python train.py --n_layer=9 --d_model=256 --n_experts=48 --normalize_top_k=true --routed_scale=1.0 --lr_router=0.00167 --lr=0.00149 --grad_clip=0.5 --train_tokens=346600000 --dataset="wikipedia_en"
Below are experts of layer 3 (counted from 0) of a mixture-of-experts language model. Rows are named router (the router's row for the expert) and show model dimensions 0-255. Each number is 128 + 24 x the weight over its row's rms, rounded and kept within 0 to 255. Numbers have three digits each.
After each expert's rows: a language model's description of what the expert responds to. This comes from a sample of Wikipedia text that the model never trained on.

# expert 45
router:140138153136118125123114134103138153126152135122109107156150131132157131107144126110162138123121158116106156128149117144162133122134143056161117132131179160131153117123073144133101144102095100126166091123104086111078116115135118113098111126135102078103111133139140114195126109171125163068134128111151138152146122142145135134123140109138132135100116118180079136156141167123165122117088134115117130098133101137093153164123136126148166092116077126120130149151152145157135122089143167136135123090098141143148149114124053125123160132117101105129090116114154141135144179152182128145107141134139130113166094121116140129142095070112153117083104138130151099127122111132129104142113148184153101102143146149112070136140113087109155135109151120135138091156085140139077138115140124
It responds to: Main verbs and participles after to, was or he, such as took, made, won, used, do, ended up.

# expert 16
router:144149166103104126155112116097124130133161095097126087157136142129176129111118111056135137122113133156115156133164077120164117136152139087141129157131184113095160130108091151167103128120077105139138114118123124118112101136125126122145146113171127141093113126140106116156134135166122141097151120095153140116159119157158146137117156142123144161133121101162139113177139167118178143099132150108110145104125096176132146173105116133135125085163141120099118128153140119163132143100108150154128123100136136160131135140114089136139123119123121130126096081115088125125142138104165123129101131132139122108131074096118148127126056050106163110072103161110189127095136127116111121114137137194132121109111113125146092119112151113113132133089132125159145113138132138102089135169142106
It responds to: Final word pieces such as -ation, -tion, -ion, -or, -ton, plus nouns like season, school, team, and the v. in court case names.

# expert 33
router:144133160072127095126157130091124125133144128114162099159124176144160115104137122091119151101160149126123129122155127126159125141130192096140171138133180125123124132143117174155130129117126108122126067117134113098069108123093152144121148093104146117135105083144119136185172113157131118075122155121154142164143111120135111147130132137137139159099124100189120139152126144117152140103109117113121129132154090157124157123144138158151110116164119121123115151143116120143136116087112152143132087099110121135140160117101109141119176138145094129111125116129138099132149193130170133151122174169149134140114110112142123103153129070095134120118093124147163136138127127124133083119142151192131139103120102157099137104118132113081132140104124116120119088143107115059059135108102111
It responds to: Whole numbers followed by a space, such as days of birth dates, counts, measurements and statistics cells in tables: 21, 40 mm, 000.

# expert 20
router:164138163089136124177134123102097163133142109120131095159145140139152126089111138085128161124126113122098174139157108111155127144139150083130122135152160143126142106093124143162148101112102123111153083101126101079110133129127144137119150103135112118119131102109127146145152120165152128122142158086135168161142109170141153112132146137128109159116114099190098123146138173117203165107133136128120134101146106179110133144135142135161150095160124134109113135141174130185122092078115148125141119102116119134150133143126125147116142153139082100125093109137146087129120170114176127142135155120151150105135111115135141099127105086105141125070096126137162133129141090120133106118102143171111128096141137152132115091067140093065130136091112086134123111149114113095077129120127154
It responds to: Pipe separators, dashes and numbers inside tables, and column headers like Position, Votes, Score, Notes in sports, election and data tables.

# expert 27
router:144161171104099112124118155133124132138143113123135116143136162128157122097146136074162166145111135158139158127183094110165122144145144124154173141131168121115148144154086140138113158106095158126122125129110101108076107102148141146120142100124128150123108118159114098157147108152119122060139131117136150132139110151181131097124101166145131155106096100149118107156150174135173130096105120102120112129125105148123153148120140150154138100133097148106108115146147130145147136091100135124179138102128156162169115105102074108121155112129108122132137110102143122111101179153165132114155160150127117134164090103106165109140097076071151129079096124130147102112107124143100119094113174151113125136103106139123115099116118148080129126084153106183130125134133113102078147094140137
It responds to: Pieces of personal surnames in tables and prose (Frost, Wallis, Ankrum), and biography verbs after names like was, served, wrote, also.

# expert 1
router:121127171100135095159118114086126098149165129134134102166125124143158150117152136078158159107103132152127155149171125126141129168167168123130167133103151133097153097098087124145140116109101151144151127103127095126094121121099132162095123100141122141140111113136095091155123152176134145103140134114141143136160111149190129130074116156118128161081102073151096125161142140091187136109074131123139142137146123165126151160132147149142135080144149134122118134142112127158141099121121106134145109101090149142150140135144084137146156144128148130138095103132132121132152128132165152139156150145131152137152105112137116082128095052093147122049104144137180100113137139127147098144126122209129108123128093118141121134129122109123152127123124123126145125140108103117090135094112129
It responds to: Short interior syllable pieces of names and rare words, often after a capital letter, such as ud, ah, ach, agen, aph.

# expert 11
router:141157176103126126142137123120112146152142104063166131153127167142130149110120129071146134113130125137135145137167133136155126147116153078141137144138151132108128127124113145127109149112091160111126138123111094123083106112103173148143142125126130136116128096137113136191132136139113234096136099114159152148177119173125119132118086134139130143104116071162136147141134164095139163106132132104160135124134093182093121162158130116122136098151135136079124157160126128140155124120104128123161118101120112129149144123125158112138165134137105113112108150084118117104112219122176124124173166164152135107144107118100155102142062097113153115082118161114144111134118121113127093115138141164117115123144137140133103120128127115089139134095107107126131100143128096100096124131128127
It responds to: Articles and determiners such as the, a, his, their, that in running prose, often after prepositions like of, in.

# expert 26
router:106163148129154137135120127127118112115125141143165108146116127140172130097124153105154130127138152128112156121195118125135131137110155046147134116137187154105115128135101155178112096083086151144136079113097088129097121129116154113153125135109143153142106073163127118160132144164128177072153163135114168139127111136145105116133127154166132159109104101157121128186153145116143136103101137144155152127147106162119134150134151119131131100156108141119099158129146130162108107079100130127165090130117131141156138126087120128142148137119116136114103121084166112132131147111166125127121181152160132120149092139117123108145075089106148132095107137115155123136161109116113087098125120170135143120135135153122115123130127117099162142090144057128115149130100115099079163102159101
It responds to: Articles a, an, the before a noun, and table labels like Candidate, Turnout, Swing; also second nouns after and, as in stone slate.

# expert 21
router:137136148081111079155139132092085117132135142141122127105129134131195117116128161110121160107069119141130136129141113096118113143106152124115153146122217149128117131136118138143134133131124166124133123117131087117060120135108117135152131128129159119112094117111089152137133112169116098061100125116118145143126107143179122144114154129139129149133119104150161118155144172140171160179156111127139141109144110184128158163141160130167134121150117125131097116133137115171154120072116147126149140103094120162130158138123099132135140142138148088121134109094134145133121202072190129112121139153126128091132125086117144110127068092070150143124107139127146143146157110158144113089120143150137131128157096123137082100118128126087162100099129128148130130129110121122098130119130120
It responds to: List and clause joiners such as commas, and, or, but, as, &, French et, and commas after closing brackets or quotes.

# expert 8
router:111121147132113114112105112100118139153194123101149121157131133131154119138146153076158149136131154124146151150166098108132132162137146103118136171134179127123162126106096161183116119115075127147143100099110082095099139101124132128134165097137133170095105072146129141166142127159136155120127142149113165135123113134135122144153135128129128144150131102175120114181141137116151140073110163101111135136137104189124138130134144142158124066137114134136134132159140124133121116096119130155122112139084120144130101120119098142130129125137108110105123118094136101111157156108153137131138155152151150143144101120118141121163055097066157086061083158143187118106119136135149095113125168168142109138112072124132112098121136109110122124092121116140123109147140128088086142134145111
It responds to: Two-digit and three-digit number pieces, colons after infobox labels, and pieces inside non-Latin names or IPA strings, such as Created by:, 36, 288.

# expert 38
router:121126154107113122157096148133148118159131126154121099137159127110165138103140134077153135105107100155126189142181111121178109142133141082136120150156160135123125153119125148170137127099119109122127106096125108116097116126117163116130124085144135141096117105146115130188139114143108146073110124111122120129155130171173142138133132096126141146144112114178120125159119171116148172121108099116124142111140091172146136150131149158164144099142101138079120146162149133165156090080108122135142081103101122142142134126119126136114146130121113123127119098088151120137137150120171121119116128149150139131131116117114141123114067068095181124069081143123181122145112121111125102097129158178112138124127108163092123096123131146067130136097128113130138094169118115079085155118132114
It responds to: Quantifying determiners like all, both, most, various, several, Many, plus line breaks and digits starting lines in infoboxes and scores.

# expert 6
router:137131177090146146130132147083136129156159117137121129118091144139153132115114132059171160101127131132150130125170109119140110154164146086127140124126147146094125122111119124155124130139090147140163102099114098104105133145104158129113147127152131119154121074114146091142152145167138113126122171090147134161104089125167115130121144155148132162118132104187139165158134151091149146094115138124126173144129116173106150160170142149137115105168111122103110174121141103147139108129114151128142114123120119123147160123119065133146166147127140133085099137121120087126142194137173126175157165128163157140139120128125166096151120091087134093098080130121181134124133097123138111106138135172143114086157095154123126095089117114097148142109100136148143098145108125094098136144117123
It responds to: Pronouns and given names starting a clause or cast or list entry, before was or had, such as he, they, him, Robert.

# expert 46
router:147117191093123109125147146114127142138156092132148107130102146167157130106124138109166178106137156136134167163173101142173104158173148134135142148150175135109152144153102154166140111147088092117118076074136108143098118148116146146149140119135124114091112095136142135110146107145112144112123152112137145125104100159170108136132115172153123133123119074134115143157138186116147144118103146118166143122128104166141167155130164113149158084154115126088137143132130146147152137109114127136155128115103137127132148134115070156133165159143132116089104122114114121124143194190152118148136162114143120162139073155110132132164087079095132133110100125141178114136124103133138100132110150183118121113160144160118111101111147131095159151118134120129137108144127120143080131106135115
It responds to: Dash bullets starting list lines and opening syllables of capitalized names after commas or colons, such as Al-, Mon-, San, La.

# expert 44
router:134133162114121087110124111124121143147152130155104083134151116144173136136148156102135154119141113115137123133164149148147108113159145088098137156114187118143116138125105155147116118144120108137134090107139099102084093108114143132107130164107130128152113133119093104177141160173162154110123111104116126170141116164165142133143118106163114143131118109160132136203134149115201146079102133104130137137105081173128133130146181164163098117150099116089090152116119126139132108112118166120186112091120136084158160134171072126122152137159130128150136123072115107129136153136161157137115153149117125128145106111130120102131084085097156102077090117132153129145139111125137122112104131193144131086112121138124093108128116124097150123111126101143122128135135139083114151127148138
It responds to: Line-initial markers such as table pipes, bullet hyphens and heading = signs, infobox labels like Born, Preceded, See also, and mid-word pieces.

# expert 17
router:135142163093131116135113113102106127138139127120136126113118157121182135126115128067145160099121126133145149107150102136156142156116131101140135150148171118114137103120108163123127139113101099147140111098116099122079107120113148145127139112135128134124101112119096123190155123139123153101143113101142104119142105165137117134131134133114134159142115103166128139164147156107146135099122112132135150124128121196125158176147152136140125094160125120081117140162147134153152124082134150126151083110112122135133156113099103120096173136150107136095145117098131108137102173127192132150133174158139147104127107091080165070123082098075149134061084148147174111118169124146165117102092144171111151130138115126162140087103139106114148135092100124158153104154112125094077133151142132
It responds to: Words right after == heading marks (Career, Gallery, Music video), paragraph breaks after headings, pronouns like his, her, She, and "took place".

# expert 9
router:141125111095112115135116117104127135137154092098103139143140136116170120111119109063122170121107141147111127136181102148164105158139157127137157155134158131136163136134117144152130114118109130121144077135130093100084133110132116136114155120152159124118118054132132093158133122154132117072162116123146151160158114130159156140126125135134123129122129089198075152137129138125201122061111138107117129099144104167131136156134141108142120127150121115143148176156152135139147139114101140134145102117092120138143164132135124134127155156113110117117102118131134098147111206166168117138131158111122149103144090102114149111121099063091126127069113119123171120140122115125148111103082165187130115119133100152111135100098122113124123120108134100137123103153114115110070155118115109
It responds to: Pipe separators, commas and decimal points inside numbers, and century pieces like 199 and 201 in election and sports tables.

# expert 24
router:135135165109144116134111131107142123150136151151133125131120135143165124123129106125116142115124159115119152153188142142166122126136148105138141136110178125110128135128084148138132115130111095140150090117124121103118120108105155147124138117142144119135090080108106090165117113157127175069156122089142151121113117145162124119121087107140143155114106099149152111155142167126149151089116118116161124109132082150121159171145182136141152109133081125081121144150115115149135128122092154136142098088113117156142151104109075138121154153157137121108106095124144117145136152119177138147154169130125132126122089110118138076111053064113149116068107146116179133156119089127127136108131174187141123107171137148120095132113122116090141133118143136119122124169097110056092108117126134
It responds to: First pieces of words after articles or conjunctions, often capitalized consonant clusters such as Sc, Sp, Sh, Entr, transl, rit.

# expert 4
router:123151134116112108120113130124141135128177098111134091177123123126166124111155152054161148123110114151124139127171125128167118134138147101119140164119170137103143114100133160169117085092104119139148119104118096118083117132093139129128140116112141137142129123160068110165133142171121167089155127124156114142162122164132115135125123134141152168115120102154093093151131171104163162099087115111123156108138128184122153137147121133134123101166147137102120130142133148172112111077128167164156139113119140134140147129128106140135140127154133115147125092110109139106122131100195147109132185145136172100160104131089154091133082079079159148063102160149157131122120166148146122151125139170132131145120111115129152136128164127110153112114115133134155112136142143086085155114128124
It responds to: Possessive 's, apostrophes and his/their/whose, plus middle pieces of long foreign names and words, such as Eggem-ey-er, La-under-ing, Frank-lin.

# expert 39
router:151138134123118096147124126118113152139134136135125137139148125147175104129125151118133162140119136123135160124200098125136110134122156101145131139139173134097119110110093115167127102136086118133194095115137123088118106121107148138137127121148101120143132088112120090169146121135126135077145132075139144129146099128162153118121116169157139157120099099147135133127152171105201116104097102122141126139143094171128165141116176153152120102135116127100135175153123137136142113086104138142115136087108152167163093155123107128120148153160118106127110100118142107128140183146150135137142124147141127148162082099101144089152111054119135153096081120130181108154113100116143129106127167235110131098119120134120120129110126139092152146104136132141122116150115106118106112116136121
It responds to: Auxiliary verbs was, is, were, been, being after a subject or which, plus prefixes like un-, dis- starting a word.

# expert 30
router:115133173089107102156090151112110135118143132125139116163116143131190104116159158042167143120118107131120149107156121123165109148153146081128126132138171142110162115137121128161114120113106120151157102094131103146116123136138137134121141120164156130128109077133106117156141111156138132096150147107130137123150092151134114101105139135152148168102108094172101125173146203120145155102097112121111120109150085141116151172113179136157157088132139104111088126153159141151121118072094133106159110097107122134120137138119066138135148139150115143121129114104114152121130188130166127158103139120138145096147104129108154107138102097103168152095119125125147123135133149127110074134119160151119150126152112161085118108150097141089118094126136098163144122139137120073108115122119107
It responds to: Table pipes, line breaks, quote marks, apostrophes before s, heading equals signs, and capital letters inside acronyms like LH, GRHPR.

# expert 42
router:121155157149111122161106129119139145145165144124098097172154146135139143100149112116157139123074153131113146115156108104171118110136134052147130141114170144099165131143076130144115147107087095147146086110132094110075101110095137137120128136104109082115123131107127116200138112178124171091143153121135135129170112137163136123128133129153153133099115085155077117159131173141151142130118125129086142138143104122133134125110149153150156085135112137115127150149170162167122102100144148126159127098125151141153109129109062127131176133141109141132118124100143149139125180133179122141113143130120131116142081118130135102120120071105173100083111137140200107148110133141126105117127137197146092120125109138121122126123133103119166137100151116142119120127116123145102119130136134
It responds to: Past-tense and participle verbs after was, he, or it in biographies, such as played, became, served, awarded, plus -ly adverbs.

# expert 7
router:118102162127117131126088120094119145150155139140134097123156159131168122134140135035161144115057130159139152116172104148119101133142151108135152134116146143102157126127087146160111118133104091154140127100104109098115110118132159127121126105127146111132106107153133078135138122134139096105141128147153153154177103119170120129124126130136148142112100079151133111091118132105160115088118133124165125101122101169126165163120150141129122100148094132094098180145127132121138155104080173149120083085118132135163159106112141123126161128145157118139137117083135133127154209164193139141084177080134127120115074106099167126135089091118155103118127135129125113134151114125107122134105160131137127107111104143135157126116120132108155120086157113141148132148122116121102140125108119
It responds to: Pipe cell separators in tables and year prefixes like 201, 199, 202 in dates and career spans.

# expert 28
router:114146155059127105153126150105098112145159108111145103134123140126142128117139143097146143115151099148144150109142097138197124154120143101131151153127135134116150116120099149144141146115101156125145145101108105134075117119099119130109132120139135118135122089149092146114142149178124096138100172111161136172139119126175106134131119133137129159123108100163117120163144160111183128103086141118099155147120118164100153117137122159145105098162122135134108162142154149209153096086108140151183119114092137169180134116121092129132161151126144124114113127129129134101121177142203134165118151120138149115147143133121150120129163095093172095120097159129154119145131142110136114129128139229119131097124105128137125086112133113103138163107120103142135110135122129137112174112130128
It responds to: Last pieces of personal names and common given names, such as James, Michael, Rodrig-uez, T-ania, B-ider, before a surname or verb.